From a checkpoint of a small mixture-of-experts model trained on Wikipedia.
Size: width 224, 35.1M parameters.
Experts: 32 experts in each of 13 layers, 128 GELU neurons an expert, a softmax router.
Training: 298M tokens, 6156 steps.
Below are experts of layer 8 (counted from 0) of a mixture-of-experts language model. Rows are named router (the router's row for the expert), up (a neuron's input weights, with its number), down (a neuron's output weights, with its number) and show model dimensions 112-223. Each number is 500 + 25 x the weight over its row's rms, rounded and kept within 0 to 999. Numbers have three digits each.
After each expert's rows: a language model's description of what the expert responds to; "comes before" lists some tokens at least twice as common just after its tokens as in all text. This comes from a sample of Wikipedia text that the model never trained on. Tokens count by the router's weight.

# expert 13
router:538486496528464487511489459498481528500463462514500502548469492475519522454539522520532513519537463536501476524508492514498545511488497500526501493492513483473531471462508514514470474496527508436550531486533514493464492532539528482481478518540503542509508506513485517523563518488520517514525520486511496503499475509500512486479463517492
up0:487549475545508533493483539514469519503525502431525510508546469524490452485508502507516464498478495434528522534535490498510543478503500509481504502529501552505506529541502488513532508459477520512468464469513490487516514482492524465516492457509510481514516454487439490463516516495492527501463493536470483473506556500479511543501458515478
down0:493460437538478477506539493499511520530521495523486493495512543527500481512466501493505504511524477507540477464530496465490461478503491498466505486512498478501517476499473508515510477513502508502501542478519506507469463508526470511519495460486467469511491481458550458524573463488477500475476481474499475449518480509474482498431503480514
up1:507467498515477492483478503541526487485504512466537470488505458501470530492491496533479527515498489537519470552478484502504495497501504489489501551525511491505491511532498526495494559546527476498467457499445501531547432470495502536545487526491544515470488504504464576477539504524521439476475530506465541472506510458465509508503443506499
down1:502539502524496521502535494535524487477511509488466532523525497532477486494492525517487506482500494468502466517476494533489447492477485476535549541524503482520501531517455496532492539519502487501517510502508461533520488468519467536530519506500493494451481487481439576436533479537528489494481502494468517450490508508479512514508484499495
up2:477493497484483502576511524473459528490545503529515485514511528497505508487503471473532446525446522487513543488507561492483503501449525500495535486496517467502510544519471501502513537529498493481507478539546519498516498546480428491504507476512463517496539541513519503525491501494509487527471493513522513523518419487511490468492481490513
down2:523524517485498505455476495495555452504527468508485540482497519501472527509517487494507515503497466492473447483509452493507450490468452508474506495572528511502525481520486477486516455484497534507504513460483500495512488493506497497512535471468496531504449524520464497505482479509521515521522511494468499469508562485467480543530492542480
It responds to: Noun endings and nouns
comes before: ",", " and", " of", ".", " in", ".\n\n"

# expert 9
router:536476496485500491435459528550513466493446449537515493539508513477493509442545541499510543480512472525527436529526509501512496492493482510523519529515534495487557502521517481508485453451484521468555539526528505499478473492537527469522465522516524531516477502518488465515525506507514519508546520488503524488501520517517513531531492513499
up0:486475515510461492530465491509503522471500504558505439444497507464461509477499513513523458531526503512474512475497507465482517493490496489508500525508507491508559470517484515508501493481572562482525487479462509488493498512487482488461463460519522487507527511524510472509422513463538533515472494529519468490518444493487473513493504489519
down0:508485474438522464478527481480459531508509490508482515500509476457519522536528483516514506513466510557471523523491468455475512498497545468476535475530506501483472492510533511518477534481524498484523484495464474498510500479474461480513484540457498492505511493457508503511501491487494529504517494489462521457499551479495504506525461494495
up1:524452481461497484486494473460521519502494440539470469509491521558532504542488490504462474470503504467522468482464494500501497534499517492485518535483501500494519471482497485516558470503496510488515447511487521503483498490533515538527508502471477508540513485455476456483469485520508481525483550494531538540481500488485476516503493516512
down1:549511452526487474518528461528534482542521496509502506483531505505495523496480439519537522488508522557495518512525477538508514520494543489475523498499500541513566537529476466484514532458533507495495501470460502517504447538523501523489497458491479529477491531496514474543446479547513514500478465528505486510497490470518554506478501537459
up2:540513521489492536533501490504463516538478499514522491531497534451516505494499522506562500481475493486517515537517488501479502559517474491458515529511477486485487561476475514489482448487476484516511510482519493486534556501494449491504526457531525501507541435487507471485475537488487498503515539485480489527489506474533500531508479481540
down2:531506517488510481518493473499518468432543502468517509493523513502511508529554489476489538515516506520486480533484501477504491482472482511522456531485500525466512542523494473511465463478487507477539458470471568487514513507541557465520482517486502542507529551500484538503496492465512519518506465460517486467465541526488496551536489505455
It responds to: Common head nouns
comes before: " of", ",", " in", ".", " and", " was"

# expert 11
router:539505526490531476526507452517510499498455529517503489521526503514460534477541473517455521532480519503507546550468481528502556486497510484479515483537459528543489487479485517524518539516486485464475491509487521571521518563534475520457480488473509502511484519512490486481514497499462562492511492506527533468508493523517509519479488506469
up0:507536469544518483505448520492495518474487500501486502458513506496513521503473514507488505492494495495494500517460532498541512540500507483493478500538505539503482531509450528480484571488493514517510525487524496482492541521537466530483488544504493505460453509504446503501539480501476518493488495459475494446511479501488515492485474462490
down0:487534490473561491533511518545512504457492518503512513497505487487451499520510476522520495493524507499486520510504468543491504495557490489501473498507475489481502487480499513439506508484510471535457510452460466477502571547481498452508537482499522486490476482513486502478447523508530517515446498478470494512542490535506495519486508482526
up1:508484455495442545486450500491504486541499509500569494487503526478469491511478505504459515467473477527511477475504495514488465527534485509494486535470504477494498472549521529488488505479531511556487507498486521504472522486447520465462510507552526571485487480502480502518541514514540466489506504535481545525512535515496495492539506521506
down1:505531496485500491525517529486500523475493584447471460517496505488507468517529508493492466511553496484483495523502519466467504511453529476524482483459497536468459465480476509541510500518478465530491490510519525506482484558547456485541490515499479460512492512461510481533496501536489523513505504476530489529523494520448511510468517479496
up2:541538489485475460453464511481461545459494492510512453552512491513526509503475454518473505515501504500507480525522470510493487522485493485507502504564497540506508522503488505525527506509519537500497507502476516483514514478507526579534475499512484510525490499478512494520513464513476476477523509520501534530479468505510479495481489488492
down2:499508512490522479496472506431486515513500504489495538505514489492497523471526458494510503497454516508502561571436489511465512512488520517543485531484492525519515511496541461511450522465487510520519511517533498506512499512486541524510468492491477504462502444499513515495471492478501503510536512522534455511486466464470497527490483493479
It responds to: Verbs and prepositions
comes before: " the", " a", " his", " to", " an", " that"

# expert 30
router:483526539490547480474490494490459516498472512482492504526487516458440521460491542439493540508506516465512474515521477513500500477502530488474475497524504477484474493548509525494483506496472550522509549513472485521540493484522503520546546479485458482446549468468460462487484454483509521531515490487507507476482460519516502511498534491495
up0:540506487487465492556500543510502534481521511492517469522491539489492485487517496516502478495493516468505453496501464512496479494528507484483502507544482507445479538483497449456467511554508525498480503513458491473537500481518501504481537508517448479496486500504516516524506466473507499504482547493474520477474502506505494507480498530514
down0:498507514559542476481531516511495530489534515522505448534469512481494488524496469536486503523490472496484455477514504529547541508496529483466483494510498533473509503507508515476477517500498476481517504517520570506513548538505514468481514491514508500490514485507496486473517493451483504405499523523526481487484472472525486475470492491504
up1:547526480539503522558494476519526522500499524522489523484482529499507524529444446480496463471487486469502523490494469489500453498538464467525508496488488454457497497505503520479509499494533458547540537507476501479503519528463464469542522487470496504497493496519515520493537502529467504515513509509536499486504534534523508497476480556495
down1:504500504516515538481489517465536518521501497486498481486466545529511492504532525488513438507492515500490490498494552454488507495479558518553539504478458496501473481454547496524511544523496465517450484506440496497494486471522504521489492503502520529444510498489488497520497481508507511510517518458521533500513523561543502496521513484470
up2:504549491526484517508522516483500514530511556462493537482488476546477519451488489557495479497486512560573534470504532465451480520491533517490517515499513504498515497500532483449529497460526520487524505489489487511471529501446542500477505521524496451500506512519526509498517529511515512498539485517512490498467483486509484465518499495510
down2:499493434485511544501476522472497543468505490464514500471523476511492494524448506489476479485476464485497459481477489491474527569460489499499524544528469537544505457471515462520482497501528538476483471546505490515490496506523508490516513518493496490489439499509494480509502524487574508517492515502526510489474500530476523500495492499510
It responds to: Closing brackets and verbs
comes before: " |", " and", " |\n", " a", " but", " which"

# expert 4
router:531479477499480530497505481470501477471531472444488463509463527469531454553448495544556444472521451524457490475516477521506480512454507471513545497481469494519512477468488471468513499500491519512531485461521504475472459452502481507504514496565500532516478485482531508525521465504510480463538513520464515479534486453521529482509512491518
up0:496489499466536496483449470456520465460536477498536490481502560529487495489527506479541510474492521499565514513512478475498530469489497492479476475549506529518462493505512462498492492474488498531490470496495473519537488495460424542490445514549491517519518447534483474503459530506519516513501491462483541476484513500504515500488469500509
down0:451512442488520480525519494521486456526493521534549492488522522498466498468522450519467506491445471503535492478495486525472473482492493549483475501509440506472522459513467475475467483492521505519509489469521488503481548505533533506495490484455480521493507499464491484501504499535491482505475516521506508534481523480469532521480518506498
up1:513509500505509528475559510521492506493520469499509470508492527537456513502513494498492506487538486504483501487535492516503528516503519485520529496530470485504512518506512468469522455465519532513500493528569535518501505481510530481513490498562474467497527506498506468485483488520506493519508506528473512522487459460509472508448463492514
down1:485500488520492503499495465477503503479524483485501476489483512488489496463524486499480503519455493500496472496430496507546536469488502487478514508541481512460481443499508519510494564497481471479537485498493473479485463527510493518478508512470496536508473514552508528502498490476519546540535515524545487525495531523535495452535493509514
up2:492486510471519524503515507521545484500549489512562498486467517493486472505485526465469504521451551550504470467519527452457474548491467483497489510522479514526499508503523529496455448519491506518537508487504504534490519480501506460509528517542482517535471518543491493491504455530500515540532502475523560481497530513476520521510492506525
down2:504548514505499463551491522515491514483421477504491536530506454479499507473495489501538491474531491481526473479455482483519489484493490480515544549516536549494479490536516477461484498491511476471524523496472522488484503530540504504530492492503495510467476521464501496513422551485500514519461471485520467488491498548511502484505557514539
It responds to: Inner digits of numbers
comes before: " |", "0", "–", "5", "4", "6"

# expert 12
router:478523518468492537493466530549478482484500456469511497494484511505496536545473485447510500485481539445475492435484535536511527486501524471492533489485494527507488505460491502484496499456461512504492478516519490524524505544470479488501481475466477522461451525555530532503474529531467447510488447519520552487509525508510486521535526498512
up0:453491458506499517526489464499531477510499510503472479490491518520504523509525498501504489448551510499506461498486505537517527484441505525514479528455499510494464499505488537489479507532515492482538474468494520534499494486500542483512511543493539462509452510517503454493452531466494519513468455493515522516548475482510489517477471524502
down0:493533516515515476526530507467513523521485484493493547513482525517533478488445475504493520521513461447451507478512522475491519520494478497486494511513537473506492506504484529492463516542530492506490502537495454498478516520472448519489485515447493494513482553515502515501469494473479517533529483480507477494476571486453472482476544442499
up1:513469455526530481545501469483493499476511491511530523504485514471478510514475497501448495519488510542500461492510470485447480467505484551485484523461483521523526504500532542503510461478517521528444520502504520484487465501519501510519474465560524507469496500442500533504529472520525520535469495480521502508539513520482515507525531517494
down1:458499528473519471488531499480483458534472494535451483503532508489511462536497518508463493508497495485487494531494497527496506480491481490535542480484460466477435490501518503501508531463485499539402514530530493527461510490523488474502492529536499493540482503516532447516422534486491476474504497488504467517483492543493545500532518480545
up2:482506506520499460462499476529478492490494510498511447515463481448536477512543466507522495507505544502515510542485503517512543544488504536460534529492504532512495473494523432531517441466553474494484502498545495520519514490532488504531514502492491489526469512475520489478521516486484550465513560491481558457511436448500536498540510509504
down2:459522461527510517462485463476449503506517507493503477515486465504561477497554530487532543447472494489521479503510487484484477471472487503530496481510464466442502497521499502495503487508495492491578546486499501500524529491510500521488525492496496465472488475501476542507451480475504452489494474474488478457532520490510497479517540483464
It responds to: Opening brackets and separators
comes before: "1", "2", " ", "born", "3", "C"

# expert 25
router:499514467478484484510504492460451493463458540529526481488529489485470524495451502512504501480519518462452541496439523454503491519534451492511531512527498521522464511520469505488466522486502473487486514542471512466475480523484445462463465511482481505476539495506469525503499492492517448517462488525513496531499464491484503503503502515488
up0:520496465482495501482538496504524517506507465503504456487465514485521492494509487498502530529537518505530550512543464511487499502463507508476479483492470468500554496486498458536515516520491528533490512466550515486508469490483506542501506466497534524506514506488520468534493542493481496534527492501515511501455517480526467495506477529533
down0:497481496478565501466486476501524469533507482509478488541520492478518505508544533497489493557486512470518480511480532492497489481441469497528479486516511476494496474503496503483514502489471500459521569503516546496501496525545513499507507491477502506471507474525556514457457503460468511501493438496516509503438542494500485523521505478456
up1:488441491525477538489502468509479500538512475499467487463492455464546520524505531509484528525507489477519471501509496493497518527463464498484509514500518509595515531509466539522494500491493508491501470496488473522533515483473515496472514476520497496515488495511445549471505483513480519511470534519548488528507487535529450493481516527531
down1:522445499463491535523520527484448508479530506464516500516490488482488544482459496487506454484499525450516559538478494466504503520514486503537506533544482445500470507519478453496500504494454499548489546507504503503516493510520497477514500464521490482495495487502504490506531485511541553493534495475493542507505532498535488470484516471503
up2:496536499484499496451464581517477545459544507495519474515496498473544477453484533500483461539473495516485516519494490474480504471499488479489481516510483472512483509423481467477491504509472487513526522505517458497516555470462512537479519519541554520487507500472487507536535455500497501513480508497470511492479469502489523512504495497543
down2:517516517483503539466516463474524498502463503517471522499506492467496514521530538491550514498530496517478514480517502513488503522501527496494459483500514545543523517497516527475532474498515471511534522480501441516496475482500471518505528503504466475498521524484521524464506507503518476493507513470473464465474518487470497525497464460525
It responds to: Passive participles and prepositions
comes before: " by", " to", " in", " on", " as", " for"

# expert 17
router:471532494490518455510510519498484528487424501497486547479504542514497519505514481543506515539493500511537555445495493467517478487514483540489540512497502484538536536497503474488514545514513525520508493492506533489499498484526491469523497501474476489475510462517467500494495535516492471463459513506470469483499567526525527487530550484496
up0:531473509471510515485519540468440524505462488473483483503510532513475498494521508528472469468504491536467482525488484507487493494550515502524471497499471493518478517466529506484533517559542448531483496512517531515489473503485444495454482552486506498506543514482521511539498482533464489512417515497490535480487546533525434486495503495540
down0:507517492499507467519486496536480475534512542495477464488490511457471516480479540500517521511531472519490502514527504485485475522460521520504515510474483488489504474476517535513489546481500524539479511493542480520513468478463534475487533516464485491514472493548508487490467525493466468489486480498471531524529490474454542515497454495476
up1:434540517482516529517473482466482499533466441476533496531524526503485448493522507495528483510496504505464508539527518499520486495508465495516496516444516516505510531461500509514520520511454527486539572457467462528497493500491478502546486523490489483474537518475456484509508497496475516458468468481514504491480507503514497500530522492542
down1:477458438510509494497490483499484496460486492482469526472451466540543533475523458515475535510486486500487515487493472479480463464525535499512516486529485501499502502487478529532487523514491512477503506484474522514463507517520524550483459509547501460498516519503449523492578518504444492527526519539506478485491486513530479512512506475456
up2:509515543493500493482508518514493510487465460512453509498485544497512523503508473542488510535492465483514500472491479528514517492480520505542478515495528501496474489491541465506494471463423487518476490521487503540475492511518506506523529541498501522479512551482503530446524489491435514491515517523520520488522533530521518483502506527511
down2:511496530518498524475497530524558506474496474501501511515482521526473456495513515538488508515500539470533474512517502536489471459508504516485486506493533510558457497510510492475521521469458531528460482526526524468490500473502500516490534466472482535488581457519529516516497483497549482504520503534474496470526479475531500468495517514520
It responds to: Sentence ends, See also
comes before: " The", "9", " In", "0", " He", " It"

# expert 6
router:513464473522503484445505471522510532495526504489500536516541508499532518530521528477528491541526492563502484491507489453491505503509533520491456509505523497476485530477463463515514479510473556484529519474488534502512510456474480478511574531519502484492521460501486508519523521492498519522509447507541472500526492519492471533505494486510
up0:465501503522525537489502485472543546515490463515498497495507504511507546514514476528473500527463466519534493503519506461484480513503507480499467496491476513533502481500488515476490453487489482502474446471517524478477468544513500464519505512529476513515498467522480491463461505491463463481508500500552511481491527513494498495545479538491
down0:545483539456496517493492484464527509461502487519516500484495490479514492498508500501502453518530507551503526477504500479543487481521484481480517523525533487492528508501469474549513465508460476501507477499539532483524519510495478508473529535508502557492483508496527486493537498531450502512513469498508504520511515483531495510516492513490
up1:471453509466528494503466491583489475543516480491472510493534560523526510466510476496450481486490470521541496497541505516535539511443488495498490502478507473497478530534513500493491444474491475520473503494505543466491535495498434447486453519528524490503492475459494541480484516487498513443541498543483465568519476519502469493517496519515
down1:504493494523514484522464488509499511531517521499522513498494493538439472513508472465501547493466525501542479483502547513520454526540459542528500493538459495490503506496523500508516523493515525536465490521467510478474515488576493530483499473515507487496504487521481497467510527534410502475557505535487497488476515503559500508522491517493
up2:476524528484483472492526489495553526503467474520493463524519518524485510476469470476551505509524487518483488482495502507496560490484545507494504507548508524472500540512465479516484468490464532532487493497461498476506493517489477448530523505535486487528508528519488526554528434498501498501528485519509475491499484542507492498485559523489
down2:512535469495516488562467530519516508472573525513533487463506505465526493531535463511491531515509501504499549477506498509484533515513557508482473520490504514483499538512531479491490509494529457481513499498498480470507461490537422506546485494443524502458500522469477476514537489473480478487514491536435542485472538478485501498511514494472
It responds to: Infobox and table fields
comes before: ":", " |", "\n", " |\n", ";", " information"

# expert 3
router:530493505476479467491488518542511471488486456529486485503545504483528490458546553509503539500462491524512494524542526506539512553454502482500479501489478521442546503459471543472497472482506517470524513465544461515472484512545542482476474475497500480461483539485509478486500507502461514536509487506499539490482541503507480508485505469518
up0:519502480505485527526520464506520530513474548493465489477516533493503520497499522534528525493482506531496492492502539485505491510512527483488474472533461476526510452493531487476515499478535496481503511473423494488502477479533509503483467528467484501489502504526481514485566503476515473500528551464540539475467494524512474458507493483429
down0:498484499501506546495535502488450552517482524531479515464507493486504552516490547513497485469490508496481465563513539495554455484490499507507486507509469521537463499495537490522497459499483485514473531481473539457534452515516474517499518483506489493572508467505468460481545500496517474530515531547504468528499513475535519502494461524476
up1:507475496494547491481529513507514529486469443517487477478504475462490488498479482522500501509517490474504478510503470530516509499526474539500509498453506460499495521504510501466517537476456503479502530466505517489492552484483487512473524482548522484499486499540569506503447479487487498539486462483498533515507466528471473510504546483508
down1:514506520500500518479493488453457454509533489468499496517491500501486486487529515497485523487455512548487497498475520490482522480503513451548506510515528539555507456488466465495487486493559477507484488481469523515517458526540505496498460527461493518516495511527484497495480548526481503520512492517525466501525508475536494511479471513489
up2:535511526543509518487477510500546493516541497507470468485536466512511513456524524482503514528500486522525470459494489545514510476426505525482478513545510520496468534498482541496520497509542505535480505521534496489491504508538497504517498549478518492484526501489506513516488505494472531479423462496509510481474501520523544496478500532492
down2:454497451445468503503486465477460447497483508477510533484475524458490480533496483542452495494526508449502562517529490502532481474544538492532537493480456493499504472509545527516518522487499490472456497525526505496503494503484488472504500470579516497532492462503479485507510526465521479504496525480491492527510538490499514513532505485500
It responds to: Name and place endings
comes before: ",", " (", "\n", " and", " was", "'s"

# expert 14
router:497465464518514528457476475508491526511520498468499496489507487501456504531536498499479443468492472455488514502454457490449510491523520487487487517530510487527511502558480500521485492491470495523470489510471442511517519510492471527535516494469534453498513506510486510509473518507484496536495491472509529537475510486506479499466492484468
up0:515501546518543491512498528493537485486485472540514504494526493507473497474497529492482527491521530519500494528485493488448480475524527431467517474510525494531491498518510506489542507525504490507524501472516535470527494467521503459533498489498539510526494544537494500486536498497472478487471495513509507448545511503528521490549512479494
down0:473490490480491522503507511497462468510499510471452530459502491503540501509457534466529472454525539479488542525481509502495490526479481482451485483463535526503484525455518525483479591484483506523504497484505522527474493471510509447466511509541542471515483448543497511490536513489495476512486511521488502499468555509514534531485503468490
up1:473518450547526462465452507454507505498466482494533514473517513497493522513549494526530479528502475476504475524522523477527511472492465440541528511523480527466491486458492560479504533490518485493476508511525451531498514493504525468511475484502514522510487484500541491484525531529488507507511530456509533490486480513509472501492495465503
down1:464489523539507522460477509543452520524472441473452520439518496478491513506464504491514486498542488482510526511512474507474488490498549475511476485530477491528465517497485537456478497551507483468543459524488522494478535495502488532490558523472447497498491487533497506487543455518528486482491497465465510507477484460508526538505494499494
up2:457470536562521473496517523490455502479501445453520471533532503513528543519498487540471521506524490466519533505510510528564482515485531489519492505504466515497501467497478520477522497545500500503520512490518474527490530465515481481473518517515490468500480499513526525538523500491481434489478503491507446513479504557497519503518533520515
down2:507489512492539522498531465516511527496523514540539541478460531513481458491481515535495513539502550496545485505520524464479468486476484523492497485503462544451530546483478520485530481500528506528483487493476491504493485528461493540523491494500490528463486515511492508495545481490512556541489462485541532494456496509474544517485467517548
It responds to: Table cells and openers
comes before: " ", " was", " +", ".S", "/a", "age"

# expert 1
router:468482513537495490499470509479523526533489543449490513516466507501481512499448464499515487507464512483513488514469522490507504484511537463487517515488478507488517502482525457485494518517478485545468476520504545481521558528461416515486504516513487471505487500506524523487515492520509469456520518490523506535522475495488489501519470546439
up0:505523492538497524531512478492499542486504461484478506517511542491506482516517513486507479461502489486473528525507522463536553520523537457498473501405477484516528485521511485509504493469461460553540494524481462512491448493499504545500491502460475507504531482488460515520492478517491495477496489520506499506506499509492482507454479482520
down0:496451491504502531537476526502500475522507507508512539561481502509529477466512514490560560456498501490501490496505512510529545497512542501546521520494475496527516561534506493493507493488496455519485499475518499494493526459505479500479520537503514517549508526535469524528503467509512502520500537489555526495463475512517477494506497524470
up1:477483447577459496508475472499482503495483472477490479516487546566472474453513495474504528516500478529514476531535514489463467476497488499508508506457520474519497527509495554486515492514492455516492481491507497516483498514491507455470484463532507498487474498518532530516523516534504523492555491549468513491521516491483495506471466459500
down1:491537509469499529479499491491549487479438485495484531513501506528531511495524478495443485475471492493523517514472523483494519526500515492494512446485466487479456528474509542480474532499498469482508501493514516490470478475528513471461471484507486440465464477518511520554545469487471479454483482474481478514523498487459511514501460475509
up2:502474483474479479471458475474487526482484484518496486448490512487486484493432545488520504462492471491531503484504508434510515504538500513519541514530479520492499467528492481537480474489483481526532416519496514544481525478504483482538487490495500430509494530525481510504506514487498500481497446482508498461572511556497437512473488484543
down2:511488513463475513515464463568540452551500472547541486497472463496478496492490502502441473463515510518488486451465557531502514533534492487522520518516534528497453466541494477512499515528508527465478472537486499513496476451506497516498507500483487483513569513486475530450519520507559492485470501498513504528499524482502498451549507496500
It responds to: Year-leading digits, spaces
comes before: "0", "2", "1", "9", "8", "3"

# expert 19
router:461498490532552485514496498513536491518528511476519508501445507492508488533479450526503502447517539501527503500518506490470519515524526489551544464550477496516535470498499494493495498549516464500515536459462524470518500497537540504486503520500549527471495490509531489496498527476519444504519519532485497472548475478528492490517466471503
up0:497505517481512474454456506524486444520522494519524524561467479500490487499485459507486482514529483507487463455492501483544460459525561510503476488542497519484494451488511509538514514480534473483521501534507496503476456510520505497491467496509539518488474493512513531544541458491469498458473510451517504495527480527536452477501449503537
down0:480525488467496469504485458476460476485528500521534551507508470499509485493467473507513492487484515508471476563483474457560477516481525495522507486470529474555491503502490500518465500516502514484492489478517475472510525523530489482487506483507498510563544488554423515456485494478483503488504510526482478497530499542519493482470490461480
up1:497541514508507509500517528494527481483475534479475470466482532499493535434527496513511477515507547528506516456486521497481528478485482475473508479507508494479484474477514460501499501484496494492460514560521487517500489533524496459470525512560510493556512501528484514510485532467478540503486480496468513523439491507456523467490506500496
down1:512514465508505490492498493494458539468490495488466471545527534515449518530534506508533493506513523516524521490532503469509478475472517490445468498472491477485500465496514496461501533525485505510500475495478499528511556492498498493482533475509478498536494526497448503513523455525508494515487550516479500551503473522474471529491485459501
up2:454468500524474513491472486459521445532475502475504515534493501448514546489475517497510494509489508488507473538506486499527516478537505474504525494499514521494498536469471486504455519503517513467458498447469481523528463474515512466505512437505479473467532476482499528465480493442471504504501500536496527486536487522484483535497491529505
down2:494504500520450451501497502504498483550516494484495500489480529526531526474503495503509507453491532520548541459544527465477513478519546519501538504492530525489529519493467502495493520484487526486508494523477496473498516487474517491502503483478525504526462493469513500513445450540445490498484512538506508488521516465526528507516516510503
It responds to: Year digits, word pieces
comes before: "0", "1", "2", "8", "6", "9"

# expert 2
router:531485479497464508514494489471525517489524486460495511509490468506515450480504485531527430507491454547491474484511493507489486509496490516525485534478513495537516481511507462491507503530458525514537516514479513429485517490473545496505501461548469543478496477485508498547553483526523490480505483486460481497492472467491490510522486536492
up0:462511530444533500515490513484492508483481510491487495530504509491522482524517503528482495546469487550493485512522479479516512493478499506528515494518513540471494473499465495469491536489487497420474461557495516478492527531558470473481486512541525458485487561505533550506475497497505526480497503483528520464477484464490472504510503490432
down0:511452529484525533500458522507526510509538499545483542485489480511524546494538514469493512533503473517477487529484494491506530510485467517510528530518500508536497487508481489511479526492472511490519445497460488489489446527492507522497487499495496523510482474514521482529491462432449488507511508499511489491488553465511508496505510513504
up1:477529524477464466489536521507487498500501504456475483506504489474508506526502480484486515513443501496523465500481502479541558510493500484497479486482477484491494545497531514506471464537479502486488486552609516484477457459480470507546524539499578489484560488553519517515505467501495496470536509484464504510517471467486490478496487486536
down1:496492498511471502522506515492475508495505517466494499505473511495509467491538494450434511495481473534462504509451458519518520503501516525505515452538502521512490496498498561519492517467488510483489512484503488493478465493503534504488537452512519520479560511498507475442472474495509492478499483489496471467548506524537488498489537460467
up2:500493507504531500505492494529513475465478511477481532504476480492471528456473448494487519498490546504488485464489471524505518513483513485488518467475516493520515468506512479494518499513467502472579516515519513541494455485475433482485507476447510508477507499472449502476545430467483536471479525510516497522487536508550527488526501522503
down2:479491508484527554455478502497533498490514464528547443472515511553525494555485471506481497494498477522482524531554488494482465525532449519474444517523510521486486491509514501518484519482463500503495502477524476482485498472566466475546478476495489517486502527489514457509445497490513514524509494524500512458509543530501458520539477479506
It responds to: Digits and section headings
comes before: " |", "==\n", ",", ".", "0", "–"